Weights of a small mixture-of-experts language model, trained from scratch on English Wikipedia: 5703 steps.
Below are experts of layer 8 (counted from 0) of a mixture-of-experts language model. Rows are named router (the router's row for the expert), gate (a neuron's input weights, with its number), up (a neuron's input weights, with its number) and show model dimensions 0-127. Each number is 128 + 24 x the weight over its row's rms, rounded and kept within 0 to 255. Numbers have three digits each.
After each expert's rows: "mostly gets" lists some tokens that are sent to it at least half of the time. This comes from a sample of Wikipedia text that the model never trained on.

# expert 3
router:117145104157119135125136103167130126096135143130111083104077116156161142153134099119144180142111139151129117131126125102113095134112171127127144148107131125154123122155144156130135170123149112117103152165171175133132101142131150115142135151118159096123116119097078092140100123135106121112191089124172093153098142127100148118116116128103162160095186083124150116093121140155144097117158
gate2:128192134154153123165106106135172151119169121170104125128150137158154138146118163108136137114125109114174129114135100132127106108104166116154108143143107131158136100106096106094131088152148101131143094106133112136130118150181143120109145113106170120139119156113122117157119124122143119077173111128162123128139160165121117127144152086121146107171165117140062120160110169153139100094146
up2:086149124082123132155141147137087167111142149123126145122131152127122152144114169070160156103122105116136118140157135139128137164159111147159130121063147143140083089114120107143149120103137153122120159122139113169118112155122134129153139107128145101116120135118160125118101110175134098100133128133151135153098065136116090120142176143128178134140171136158080126105121166144156116080139
gate3:151135163104108124144111138125133109162158120094116138117140099157172089114125126134180154117108114119121135126132123135144134084118125113117144185086138104094166164133129117139110115120113125136128125104150135124138125129189172116095119105136143171163100137159105110139150085144129064118140118119144111121105093089089161116158140121130153150134198095148124104159168155140118101129157
up3:125149134129131136126080097143118104145120127097142136157135128100096141093134121166093197161127180152139092129157114149124141131121096126146123103134129117157153117123122151140138168120143140137165119139141100156149154153126117146112136131148173092096118114137144126136133130115076089153134130127103139157141119156176130157081114112177162148162138154112100137077135144190150135082144
gate4:109128154116193150137147163111132070132148124110091104134156126145143116152143163162110085150128102145148115064135085131111137133122128118168134166143143163147107116123149088126117140119149132167132112142109129103174130112143168147114128160128153078166120107115108123130127145158095122112153108156136112125116103138076170145119073095154167138136134103129135103116150145098113127092126
up4:088131118142113147115107118145111098205129134095148112100129124116162113150146136132107141134153146118076153098144122117147187111099121111126119186161109155161111127146109108134131120138108120114132099109155142096124147150139122187147071150116147151155124141127136131166155162111137130122133105187121124133133136138128118193167129160145152135170124089123122086127143144133100114151100
gate5:129115129149102153158131106116105094113074087177123135121160099137174092126095083115147142128102127160102119151133131134134132112131129085116155136144125122122141128126158092164186120140115153138145146117163173098108105119163120116125178142165138112122122106170166129120143183092152124105159105124093088147104144163120114129144128135140146153108152107118123118146085086111143102135102
up5:073136098126104164116134159177127127139106129085137102114116113139117127097134114126110115123080149131136141087130120119149087126106146114135164163149143101087098151116124118125148118173113109119136153127148096119175207108165111130104103107122152160115152122130115190137145065105087128147135170111129148138126149120120144106093096112131131116150172152117117122126131104102160112119141
gate6:129151120099110167119151139097095136139114156129162155097110123127158116094138130157156146115129118153161067130113166084110104113102166148158130187115136113122161126071151143111114132105172164132145127117102112102097142156131119121104143160129115149156135101097134100101108139055157135119111163133160126125136148162110119132101113138123163117124135120128155103107151078141126086135106
up6:182102120122101153160171093085079138141116143106104153084110149131118137148189113139117127128120130129093112145128090122106136132154169134129167114067128123139153144092168100136175112128150102145114123111135114110132111138098129166141108106134152115132105121118099164151102105086125117096158110121146077169160110131160146118118097151121119119145107105088133123155140097125142144131091
gate7:161142152103141139125132150134155133160122110112102054104118173159134141138115154130129088128143090151138093125115138127105095123125101121159147141134152162167136139121093160154176138131116155200121141128132131098138120126099119125157101161130125102132063133148142112130158128123142136169112152121116184155160068126139142157172114110117113125121142137103117100150117100108125154093145
up7:134151098121124113118086170067141148183138128101108129106136131124144127134122119106121120107127138072151099110105098129074110129139102094085132187145118112151157113138126129150144144102140097151117116129139079143095125126110125105124113122133150128068112157135096166104159133131100169134147125124191157164088108126119094145145092139148137115100125108169137099137129138118112143110096
gate8:110179137160125090086126169108137118146090106117103095117139121132166098125129125151151119165101143086141116109111165069092151125141160185114114149149145161147124147103166089139132119154107126143166140134172148112156157136115096090112119118137128128133116077122124097134138156125132100144161144087124102138124124149122107157113120085117170127146162131093125121105125134166110085128119
up8:142111111133133166149143105143134137125152129178161153177134120151125168153096120104140146117105125125130159105148115140189146126138062121114128123110114157121128085126048126155125084148146155125095134118127149116150104135129134131115144107087142129145101131154105139158111109090115131085097131142111159131142134092179117091124137136097124110114099147132091160179120115156127135173114
gate9:100127118148130124134088116116137164149131150156129164146148121109148114140113164168112145139126133122139137111110125126121125197110127099097141141128103130140140143147095124207144172125136111179114090143096174130071128102168104112142124142144129092148150087112106102096141116147106137095123156127120099127119132179090139152089155115090124119109113124106079171127110130122093143129124
up9:153100165134141102151131098143171098162109154148175152127147147116106125130127188104132131100132207128099155146122129090141133109092148141098130128143126148106144154130133097120116134130128102155135134126102113096107146079136172132159150138121129103109116136176121125086123147102130119134074130107086131108127121121128184127110085119163141127144141142101129132099148082111145134073131
mostly gets: " Z", " Al", " Le", " Ne", " La", " Am"

# expert 7
router:109095146161142153083145143115132091116114119107142147111165108096149114137135122141146145131137122148118125142157126103151160140105157117113107114164132192109169175109103112137150088129144134120158132095086143136142101180126129124130079091143138121119103101168175088125161100140146151175097128101114092109105124123160140147138123117130156117141146124180123123100137077132115169101147
gate5:155132202149114138083106132182128132107083120094175187137087125090142076141122129127135145136090089115144117128125145128127122110122131117138136084157126157169127148151145119150114157139136138139101084115101150130173125136119158067164132107152148138133098135149132114120122117139127084181144131134125113110128136119118090103132137134131141169138115145171115091108110130126142141127088
up5:122086140143164130076086131137106136123110140114159109107128125154144125121134123178132100151146143157135128110144151134098095088135121099114127118119141205146140143160158129130099142158144108117115153102122187122200130164138163124116112134105139146135106151128151114128170097094152133122131163107154124094180170148144152099101118127134169117138130126134150113128129115074136097101135
gate6:121156162119164140107118102116127140079118123111144105093176116138119137170127136134135124116142126105124136099153127123144107105167146088132114137128111153127130096104093168114103130185150118151128121116086128136092142111130119105118112140144135176122080059131215115118115125126127140116100142141129141105137080101170121134143109135138124134166139143149121152160177129088153120102090
up6:145089131114109145122180083101146118106121112126107131114145145076127122081113142129127134155138158117119088123189119166141149119129121088098114134100119151142128128139142122131127115134153133136133166080098148160107138098124096124142114106149165113188133123120145139144168156147105131139101167124134172113106099091134136159192137169136133147166110130179101141139153123114131161091114
gate7:093115112108110105105111139110131131118090108133077120146168111146141155159089129165120117134118127141123166159135125113155154091097172106109162136168130105120144171147130144110104081088134119109149125066119178142164147133159138100132144124127139118122111088103080138122091150158141088135161134148125137106113125144102134148145117123157168145104137142084109181157141101129135150099137
up7:141138156134095121113142118095119129125143130150129126150122117135123115174108136162139130133119119106091154111092135082137105095121079145119134122125150126118103162179161109121080113062104139102129131206115130121141145107123126099117108120131108116146157083175152183121137110108100147105103118122100126139125145141104141101145137093145116167099143104132145094131054160119148128119153
gate8:095167155112104151109130108146169103161115115121153118135129137090128132151142118090132122138163110135147122160075145153129127144101129139143136147112090163159160112101104152169153153099144111150069094139152154160121119150111141136146101096182170104167106127081131126131151144172120101131140089105076127157123122116170147144117127141127146140123134123140145142097116097136076143126161
up8:141190159144107114156080162147119087135114083114149119188116117153108125169156135126170086126166131165146138140151122103117134163123135138127140115114130095089089131150122139094121148132101127082149135130155095124129121141139123139145112123133148130107164099127137118077135125108139148145108174138163138108146097124138130127169120137096161155138095172104139134162140144126159092162174
gate9:104103124121133153081138154102140136105113137137141136151127132164089170143124121122144145097093148139144126118141150130133136093162148112111143132110134176125153161140163125119062063202142124142132146130113146113115113142163136136123109119161128101130125117140140128092101150134139097143112066132127113096111209095102117095109115124120145102145153136115151142110149101158138131094166
up9:124138088176144143158144131104144115125123131127121118138112141149079143112073134102162184123141099097139148131162162179111156123132135096109124104145142125121175171102133121123117091122116101129145131110101166143115159129097121094127128097112153101150153136181112106138113116137117137135137083114120135143066154176133155088142129133099142140115138179187130155147158120117140126130143
gate10:146122137163136130142120138160118133104133135125136113114150105163182093144157148113132159125101121107138144135120141137099123170076142158127125118154097131117157145157142108132193111132109080141122149111145182076118098120165098162147078121189142132151116108105105166146136148151143098173139142155100127107152153143127103123199142129137104128147148115104119103129110130111144142148136
up10:141114099123123102143116125128092134146142145096145124124178093129150143146154101121142140143132159132087134095120106117101092176129143097154124127136116110138068150164131107067115139131128098123147146114119120102085108123154173118087121183114119136146154166075150160142171129144123135124088103106147106116165102157147109163163147096136098147105138119141147134119079145152140124152133
gate11:128092126118180117114133177124120156131113149155124124096108146103101109124135132112130123135138111075123127148117137107116153126098124152111157084143108112088153130143136122165117173176172148109115128070085131121134091164130128115121143098136137137111157179109106104151090141163148106140133187103134159174138113114130100145129154114130178147073092107149113105145130134143118148134143
up11:138154122132153097167087103160112166153153129139110096163110132127091149160111121139131177183127113144142128104111116101134124151113145137177138125140095157128129121117160135147081116171113137091129119158144168109149123155136106141103127115102095152152088139170107149132129111186135158115115077146163126120084144124179119127141138121108149112130129132114150142091142142077100144093113
gate12:182119161108114134084100128118129146145131103137148108118169118108168127095128132120143135105101100123128128125125133138117164133159112131079112149142144167136165090141110150140109114148122091159102122123125092129155106135080125120148149077125116112141202147138163129134145129177137138087149141103176107151115132147093143195114135111118166119109160145149113135119165112163099109130147
up12:128126127105115137102133105096152110120181119102115148081121100116140107124129143183102111099134110097105079133147119161137112161084097117135113089154144149150143140108097108127140130097159133127121102086086151118116122115105130115139103152179122139119152140098161124170099132142107093161154084098083154114120120120084099116122112098125081097103114100105150147156121121127143112090155
mostly gets: " as", " for", " with", " by", " of", " after"

# expert 10
router:136132135096102132158138138123105167105146131103116155155082145104111119160134153109111145136138178153117109115132146161123120136112133120140149142125140139178080115123133105071096111141164127148147134147097132113094137105146093148139113142148124145103126075152121120070132156116171143120145162133102149120123086117139117099124146144162091138140081173151115089166115155108144124066157
gate2:126130124163144145192144122151147152152150085107110140138134147110145114124117129174125128140137137113153141157091121163112130106108113143102169164122153130126106084112108100105078136149129093163102183085075119111137144150136106148120138112191123158117110107127091099137141123078125161088121098106138128146171124100143134113119159150147172107101142127139139080139121114116145144127125
up2:099139139098173107125129126119129116141111100180114128075121123126116137117117136127143138152144079121124108121141145138098123100073119151097084109118109103121130100099100136124128155125170145119117110150146131128122158134192132087163142103195155163169142118118104164130124138119125165080140123138135161113167159124141141159167152116159083145148128135124133163120123101158164140168131
gate3:113107126140143150108145105115116159072118125140141125103106095117078095138146129144101126139159148124113149121136103122101170127124120121144129104109153119128068149156156077142089086126093149159140136119086144151126084145157116140146130103124079147115119108117164151133133062173127113137105143135136085137142129148121171129134123135139125105164068104146154123152123124088095132103158
up3:097152123159057125135110110107139144120162140147130135112124115125133113100138183166156152083126149128156088089108155116100100131135139109147123120108157115134128112158146172113129099148108087150160125113128092130086123133114084106143111122128125091138136112124149154092139119144114106139143152169138171123149163105135185178123140137128136088113104129168129121148108134187153121153100
gate4:163116134144099104101145118073178106085122123126163080151121166153129143142125155121131103152124128111161108186133113169082101150145135102134162163120133156166130132135134074102126113144120134145097134143105142121126182135138122099129121150149123126133128111149132136140103141182140146104156163135142132145089104110090107100165134145124162149151171166105112115152114160141094123106119
up4:110121109133121101107179137118100121137152121116129129117134099054120155105187137128128150121135118167114111169120090146101135128117119109131134144102117108116145089084118076134139132128117144093153131095160095118089107118144176156125130111146109144148123125117168149092133121139129118091130169139143155129111148098179132132155092125163145131131095165176145099102106148152142080094121
gate5:151123112111098096134138101191152182084107128135164137140105133113185141143093116102127137099144159121140124116092109161161136111118143138154125155164155131139133166107125133100116109138118097141117143126097147138154089147132112144123111094149110127102171165112114167133161141131099082119148146153133087139131145155166175098182144121132138116136116125120074155143161138094119141107138
up5:146137120160111096130122123134139162106127130119131182095161112097146114111134103125131130104128090152142112114139202170171136148114130093143176112157100158144154127099158111119120119102131118149166129093125130114174126148135142171100144121133075115130169130185149163129127132141124115144119162126142114172164147178169132122156129092116121098125070119131157126137141149118119130148123
gate6:161163127121115125097129112134130114113144131145091116144149110097134097144117107126129120130134130147105121118091151127150103181073145120114105150148152118112110140148091139133138083091099133208135139099089179121152081143132115133160124134180138163087100108123133116129098131146142104164161165121102127108145125080128163123139154121103127115126105081140108085131116140096156125112159
up6:118145122139140141122128132164116152158119152118120165097141141145087116118157142114093128114119145122171139154134096140134146119178118126165101128137157124123136139120162121113128106136107080083112116172141093115118209096104157112084140081102126130126155136114127137137109102141108140125105093119127058170165130118102136123117089131136115151151165128106118151129168116177105163121158
gate7:148121082145131097104154147142114145113184196138107121122112139156120157130101177098154115143154193115128166090135100144142138160077128136115124146136148130179109130114142135137125139132138109157144097139099112151131145139129115116137116141114131168198119144076087082170140136120135099115124128129147127145165133140145108107145078105144077126154122120126136124148138139128121156142142
up7:126119159078124155122116163126164150132147145129124145150154130116161136148115142138142114110140123154174092128132089199111117120144103131168103165119133106168145103133159192130130118085174122097129132115137173132132107121148117108154110139111124137094126106127161098089138154134142131115127122154106142103147161122075128142079152106113153120133095161108135163138135150125136087079095
gate8:143102155126128099108087097126092151063162117099111136126155118092158108103143139137155157137130170147103104099168113154119133156151144106155127109075135130155170123123126101092152110141105150158155159109123121091090145094108197104120137121117127104140186080127122127136124133117132131116149129130127147126114154121100146093110122146148147126116152144091151143113161090126140090100117
up8:123091138098123153138188159118137130127122155157077119123148149111097150155151104126116115193133102111136129150161110140136120154124117177118141085089138121133093095160163154108098174103129123144148136133127130165129136144161138116141139130107145112117100099120179148124125123131104148110087148119113088128127125114107158072100155117155100154134137131113128136101146117122093121108205
gate9:152154093140161142142130118114140112121066105139135069146157129127136121170112132099122124112121169124132092076139129119066129130136128161163138124111143152141097165148147127122108109113120146176155163131102118140156088149132113090116123131168147169123170131107108109127145144086150117073142116114146156064141137069158136106124110114134113133125143149146135139113096140125159113131145
up9:124136090166108142099160163152103090135163082114143141187128134129090136088101105131172128112151111119087143113150138132122142135147158119144139124123119122112124141143102131149122122131135114118113149142114114151097127127121163130138142107127087124150148064145154106165130077171147165158147118140142124138113178148111138115144125157106160115165157111134100096149192163144085095133139
mostly gets: " 0", "′", "″", "000", "°", " 18"

# expert 0
router:152112092141147116120107109127152108110145131120117124122164099125139160108107124103119124150186133112123146126160117132129192127152090146132119130095138087078131129104158154136117093193113155137108070118125104185110102112119140139101156142110140121157136130161128128169143152140157102108135157109088153166105134148110164123106149089131101117147158128093127140157180128107139160149115
gate5:142197142132121080102162068158136118112127150116176091161084117154144106156150122130149126132143140116132133155134083114102158158081110097148064149128151149100149140114143099088103135150114133144124106129126125140130088095173133117118151157160142108153117106162089102108143157168123115099146169104106108155132113153098129140108143142124123122118132103128118169121128121126139129110148
up5:097094137153162164118112149152118090130133136083122172154166094112126138140117136093109135140156116096107140193125141141110128104104135119086125110141161147080145142144142183116141146145137148120107133100135116105145151123181160155133103132100137106174109098085117108114153131131102096154096124079106127149151072116112106097153130106102173107134119133118117107124114129122132119172132
gate6:091094141099150112127158109168131119135134100146130150088149170147146105134133101119113144093143117125116138140154133139107153099119116112166117123115139108102115192108155158076110159124136110146137141158073114147111113133120163146127143165137072104144116104138132120198152149118070081132126117162097116153144119113096138122142144115119163129128071128104157096133122142132117096128111
up6:103140112109134149113119121152111124190064125106121106127096121109125123118128120118154160076115132115170119081149114140127148164166098150130137114123132134091162143135090168104130110162100146116135110097147078163102117132107095112104135084117140144097138112155170103159135113113120081099124112104118120117151114128111131156168145138156131154134094122123163130145171161136093156175117
gate7:143140148110134160134105127118176103139113142130088091102122128114070136138100140119129106163181146106156190076113142146113135109117133144140137152080104109147160137089142109102164128146140094185116122125162107127135087110137161121094163103134114105111135134175135127120141114168132132111116126127114168098132153107143118133121106127094133115105111106115147131134135138136177194091127
up7:129130117113169172154139117141142118152099107156150139131119086145152121140126134147116138108160101102176105143113164169098140130108036134133166121101130129135111113117118139119133113100122141102106110085145104147130119112158129181115109129164091131093104120161163098113140087134142078116142139121104109149149156151184138096162114130133122151115101135099133141069146140122126121115107
gate8:131111104157152152124084142074155168106093141115146122111138127112116122121185134147125155152170177119123113119144096123146131150185124150128126105087139133135140105110129144099163113167116161167170123130105136168154136145118157157145149120171164137144149126138153122160074147162115094162091148111116133147129148164150158164141151124173129122115146132092170129129141132100128116136143
up8:138117098109113141140091147117173099142131152102128150128120099093097162122099118181115172140133114125126138206074149126149138133138081169156123121110105119101114136122181114123147151194122150147118142116132115130148162130091141107116119137152142159118113153118128168149119129065123149133119144133109146118128118132152121115147134111121172092157068150095141113123096144127137112107128
gate9:134136117146136118132125107135097190149102156172147129133156107108164115128121156188096133152142160146102178158094173120128152149125153182131121151102154138105125089101129103132084119119131083161133109104144104151104131166145140128096135110147169115160121113128085113117146156134138138108117164103142124150107100142135136139101132132136134077113171162122123093145143115118137162175113
up9:146104138097101123117127146123124138089173079110133146185136129104120142127098150144118121102111110123165122111145165160184122087112138114192151141111167105142118144142150117140118153110079113122129157112147112130098123146151168108164142108152135157130127157106126103081107121154103109126116089104130108098197136117131098107126107098124141174146159156136111102107144128154104112112115
gate10:126150104096127123114127128136135145140080123124124127109141105138121114121108113072142105129131081137130134150167100148090160125133109109195161138068112159108198137137125107085126133148134144108090120102122097115099145107146120146134129151135089144150130108065147125147135097117127106118121080139121153126124097151138184103099165104123131116148122169118116120134128112138128107092072
up10:108108151106119127112079062118118135099081124111122124071135119125158135124119197109096137134100131113152180166122142137125130133114115125147107149154158093163149116146111134111120109133122121078153115100146104109121109124139117166114127116134118152135126172140104138099094152119141126148161139154109125111129064103153141123118137093123150150114089118112099150093153098165083124107088
gate11:155154097123176101102165136109108126158120117136125160116133165129172136151118106118137124118132105147163118138129077098127143144133080114123137102133145149121144099082155120107102108141134159142097119110143109097142144123102179135104183139102121107154182186135110149157099120127151092121103099149111112087158142138093139103099129102152146105120118118108141098144153175104153093138149
up11:109141128111122151143134183088165140107124118110130181111121118118149123128137124170131105177103142110134151098141157103162100163144133139148142083142059148126120105064113165114136119105136106126139079135093063146145113142142139114107140113122146090113133125127155166134147144148116113131093122130124123152131147135105133116181151131148155138164165174132124121098155150148105147093132
gate12:160154142108120134169124104118122157112076171137156144122137113165141119120110104131143109144111113095100130161167103124126122163118149118171108113089165116115101136141077108130117129142147107098148162111137141104134122148098107188121125143125134107091119095146171109135166144138156087087135122123077171173136106168148104131113129139085116135131163138091144127147092107142116095121155
up12:150112125155121143138135157110137111132116125105103163112165131119061074106105149160111112137149100135093099141156106125127100142124136154119099125140102178145137164141157152111129148118099099153065070135108106137135152146118152172117142155141173160130172153088130147131120124120133106139124080135152122086147143130093146095106113120132131091157168123118132120094151133109124161104114
mostly gets: "ism", "raph", " Act", "ment", " design", " research"

# expert 4
router:130140105142121152140133142115128084120127155124148086093130188095169119141121143118113094138129083123125203120122117128158092122121140138150136090104142098119095104153159129110152160122085124123099137146099149114135135156131171123112098136112132143098146149143149126155133091150125113122117108126154145071136140156161140163152154091118103161156100103158153121097175132141130071114138
gate2:099124123112192131112080119121108104121093136187106115177131114121080120123126157134142139164099115092130166122155110131120175123133107165115142142090127165149108141160125092125151112127091126134120110111135142141143099153139166103126149102140100101158140125112133154170144097160117122143116103121150149112119088138113153120119122140079151101134108135116181136126121084083157086146154
up2:151125074158128076161155116110070118117120110131108160124097106131142182134132113139100148130080103102148133149167104108119120124141147090126145162128154122135136135128116145121137127108146128113146103135110162113100141114163132070133115172114143103165106139091097141109149104141136131124139146141091130175171156158135100150113084165106091140070123150151129146150136129157161118150127
gate3:134151139098124110152112157093205115116142142139124111081125145063139146177115134105152137113134115124156188112139114168108076115111117142128107080125136106123142166148114151108165150137145122144125123110110170145135134153094153119125103121141100092113130138134163110149093126113150097123152143095129129107088123117171099123137160119118135119153154104129177105096097120128132148090109
up3:187143112156120102126135183119144121050105137156130146093123115091128112157127154092105131129143124099113129124169188109123129096172130147124127095103107152121115132115098143110135127156181116130121173132118100119124113114134122126139095161198088131109135129155146103121163136088126153116156118123156104103111136125140141116159116179122109113113141098095147157119105146128147132136103
gate4:132142133156133119086151088134153095150104151095143096109157146169126105151105109113157144170162109163134130116131144134113117155129150129139150143073126108079165110134150107115123133170113152128125168118165132143148120154133114141105124126166111194125110153127142119148086122133138103150098128133182159127167135141118159141154130123082126132151136154160159090134147146152081165104158
up4:163142129173125129089134130089128178145097105109101146118104146084148112111172150102110118082128144122154099122110101144132102179124096132149099123128173123134152143132151111089106131123150153131163113141109109098148135166139150169148105162144188129160094130143124116167107123175143110145112101109119114115147110145122130110132108071117112128139165139124091125120079102150113141155111
gate5:124108118104060180155111123099148133108101121152124094095103109097164108127127141151148101157171152086149131145141126108109122126157094132133091116109129139164101146083142130119144124105115159131097148111122124132176143127126132127140127122166073146138112129138152082127083124136120110141135149150157120112129116165124136121124158088063122133112099109163136096125182100102085136107136
up5:108130156148103130093088135100140048087103136119147129139091106161138094145142157127136151150127122126142141153134096106124109124145117145118098149092121144132163140089160145136158080118131117092106106142157159119174137116144139117103131103143117140103115123144101152135117123112079135169095155127073135158150101159146111102113108117088129116161090121164135131131128082071143126137117
gate6:137127112119134135144132140118088100122100102104144074133139164084152125107127152149138161140147097159123150095116146111134159129095140104145102124157089134140151148159124149101124085145092103122177124117133137160157098155121121094092135160144132158156187086139139132102085131162106107138141131108166124098188101162126116140133140137136157124113117090123129129106138154154131065116105
up6:173148126121133090152130150122179115137144145140102151131089115109116123138149160162114082126121118172112153132125111148147121154104114131189152118140153176141188166139121143096098102141086166149134096183101155114124124069126121096144122125111085136115166128107133130133117097149115133096118110144134147130192133120112122125117163119131117144128144107136107132126133176156140164106143
gate7:132155112150110143134150154103129131085071111169122111110127119113164095145189112115113149106143116111110120181123135149116155120133146135128160107104124139086101131126144083128169151154153153116120132107105114103118125142158194069105107155155152121104140133147107122096128110150116142142138128095127166085137151148111128107167149109146072138100158108121143102108116125121166138123173
up7:126133108150147121150106154154123118099097112103110128088135140136108128095137174081132120122130151162155152127088129065095157111093125109112126132164111132129129104110138122142167159120141120131092121121175111123084077158152103144104134123165172138121123107158139156116171110133127144134106104139117092167182106130172166173104130136109093168131156123120144105109106093140121117136113
gate8:087181131140174155114101125125077095157119156114101136089154191102135135148146113105148093143160147113109149133139105117118161123137116116161155104148164157098133084157121102141136112113100104114135115124103108144091102160118150096138109120112137112145150094135134125156133149142155137102151163137153131079097126149138098150125139116075123128120098098098158113101124096119166141118085
up8:117135102137153127128108132151167107137138140167099067110124147109162119102144108181102114140173177119170156107110136144125115088110110169123145132125072136112145116121120141122146140094113099093133148138130124119110165106108100089124122140159104117133132115111130127085097112190146147155108132101121095143109071149156168138140078112132113144139121111109120102147167105112099128156107
gate9:165118157190141141110139147116142110153117129134140101153148124086124108132136134184095132169135122112133120092152121117120099173135136129111130124160153151117145095125128083116119148157121111157125143129141135110123133147148121112112126136138116085137108140169181175160104114169108115111132102109149179106115123134136089121183121051154142140107127119116185110118141142156113094118162
up9:138146162185149094126138124184068135142126097136073159136131135152128128097158147116176133112130148150117118152139077118117100138116166135131139142147090098105139122151113078123158149108105135116080161140072117097129136159133132126118096139123133158131099108136101139083148124091129107120152124101145130133137131125117092096133144141080132115164152101117116146162114128071150124120134
mostly gets: " he", " it", " not", " she", " they", " would"

# expert 2
router:164121137097124132137171157141086145118115100119112158100115154158142143095148137101135101090100113121157111120103111160104165119148106136122104147125123115120163120159127109116136123114090106136161136101091130168113131165124081107168128115168148156150115126103167144120157143111098144136152102121164098139155180191141075120122131112155163166120152121114083160167134131126147115130130
gate5:150173163115135127108121165171079153132113070118161148120130140160098109123128138098115134099087133098106155114141106147070105133146146115167147147131151113129104149131113141116072106145142106110116164069123177092126125142140160152092152122121178117134113133133160144103148096129148125118142101168131129134159161146131087119126114138116136171108164097153136149112129135147129105109123
up5:177115109129126138120165180162088143135132091117174141148142120133113121122132139124152141111090094122149090116139145148097101131080133113115106139133124122074118127142112114114128123142122138185162129103182186076152141099155170159142166123102153138166122099153129143120152120117121124126139131131130126106078184140157131121147124130107176138129147089126119123096116169152118124116144
gate6:145133129138141158067132101152133130095154098124173140107119109180153142190168139147155110150144156105132127154115105121155113128149114111100109135080138117094112130093126149122113132131126122154105135133117157128140169133089116140083184133134115121171127146103127151166117152116140114144109117126160148176144146130100099113137172162173110157106126089104119108131146182138124130096107
up6:125175174101092133141126157119150135130079128131116186108170102124112169105131068111131124114152158146121150138133131118121149138100161153112160087141126112147138093111131170162139139168119163117133135113107117098183182142100124161117096116119100122114139091114157137132099111111119102129113135122135133138125114144114128086160109098125102142132079157132116167121180108132104118166122
gate7:148167109142138098157134131146113129099155111091121186163152160154132144113129161110142107107145085130160143130132111148144141091100120121057114146093149122158111146125138150106137072141155112146083152093134133128158138156149123110107101099140145138152139111122146109106131177147126127142127112129156089098174144159128150120110169119145173094097131091127100174124108126139136139155156
up7:159130137098104152181124151072141153142170155130097105142136129098108123145128135158113160131158144135082113157070121110157128142123144093121113109147106133120102128139121121150136111108154116141158140100148137139153167103142164150130169150086137108096109150128155135149171176102158116087110103156143105138134169094137132150118117114078130139133129167146107157078127125139118082108121
gate8:132131148137107121103151104085158170194148109119117109125136155116133102124136137168096151108151129098128190149102093157128151147147101146108112153140114147114165136090135129057114151122128103098167134112121121109130140144122167105129113149098113140162138130095119102136143097140118150157142161096130120134142124118073091187140113142105104129147138090096154136127109172142122122159127
up8:057139143120134157156144124096159115126103123098110121141165166100149096141113126133150145114119110145099118144178124151120133112127135102153124145128098115121129153140118138147135125096128165141127149114125133140138094067121108125105113134146137133087019134115100147138053157108136090155135147118145145114139144102083116126143098136111124160126135105116145134127114095115103131153165
gate9:133174152101111120134122125125124153135145086139135106100101145124132158162139119094151079184124135126141101082069150147111124161097124088114083107111108160100152135143134138128121140161149149135115097114164108144140114150082132150136174074143138130148116148132128107127145126104108099100156132128096097114129171146127132135134179096094145134170150170148143171132133104132117103108130
up9:141104136142147120132109131177107103082143135119120154120103142134135117169118105114138167115125155108079130125131106128130149101143091117087112109089159121138132141135128082144149128141122180146146086139130180079151103114077121154111137100127149126192111149171110092113086140107131142146141103108120112111080111114116111117114149145075129152152126112149085125112155125148148169135160
gate10:115118077107151111115136129176108146119108170077152120141126098112129146102078119129117131124127119130136147139124133120106177122108138168147111116128120145102108133103112100107163112129136098139103172108125124182134141191094130129132102153160121107087109106115069141113103140145113131107124089122102104160085150146133140121123123168147177112140119129088088122119165165144085100133103
up10:151151158125132126131094174160105114117143131112078120163112124133125125139139152139153126192117097130151131151137089099153090111148099115125112114152124144161128079099123141103132098098144085120112130140112165124161110077115092097126194143113161114110103133170130101115105116129144115088138096120138138104128111099150137124110116158161095103100118189123154144114093140129117120100158
gate11:130138136121090111108131110117146120136100140135152132113116138162130129084147103145166093123171132123123136110160097121112106120171107097137120136138111117108134183136141106078128104127104149135113163107127134164151116144190142120143144134153169125150112092103109149134135094119104167147133118125154115084155168159081060063124121135118136157118168069151117123139129115134127125113158
up11:166102129149133131078113126110146121139139173123170159145134091107164117127140140145139118111115100130159105099141127117134062125119106123133138116161131142091135137171155167116114141123115083135116145151115161131129105080150128095106133150165091132141176093123134100128105129164094121154130128135132142141162139142113096125184135102140142148060164124150149149110101105160147169139158
gate12:072113097149127139152111130152129134155158144124095085132138146094156133094138167100144142088157118134107078124123148095154143192100106131119135154139104187141157133137139129137151150130116189124091147094073084107148103127141114112124144137153132125135115117114151101098132152126131149132171166121117120127165144130118127145115127119138102151125130167158139131131131141082146132193103
up12:174129200111114135093145095126127158157104124095195098117091061078107133156144102123105135132117127143140107118148162102171102147109133099150141089154109111094120112169137134108117129143135145115161126167183123145148095108135151183117166158151111128131122152134107125110115137170135117135133108115103131143105120117145119116157156148148147130126149132155144130138115129100124124092139
mostly gets: " team", " members", " election", " season", " year", " games"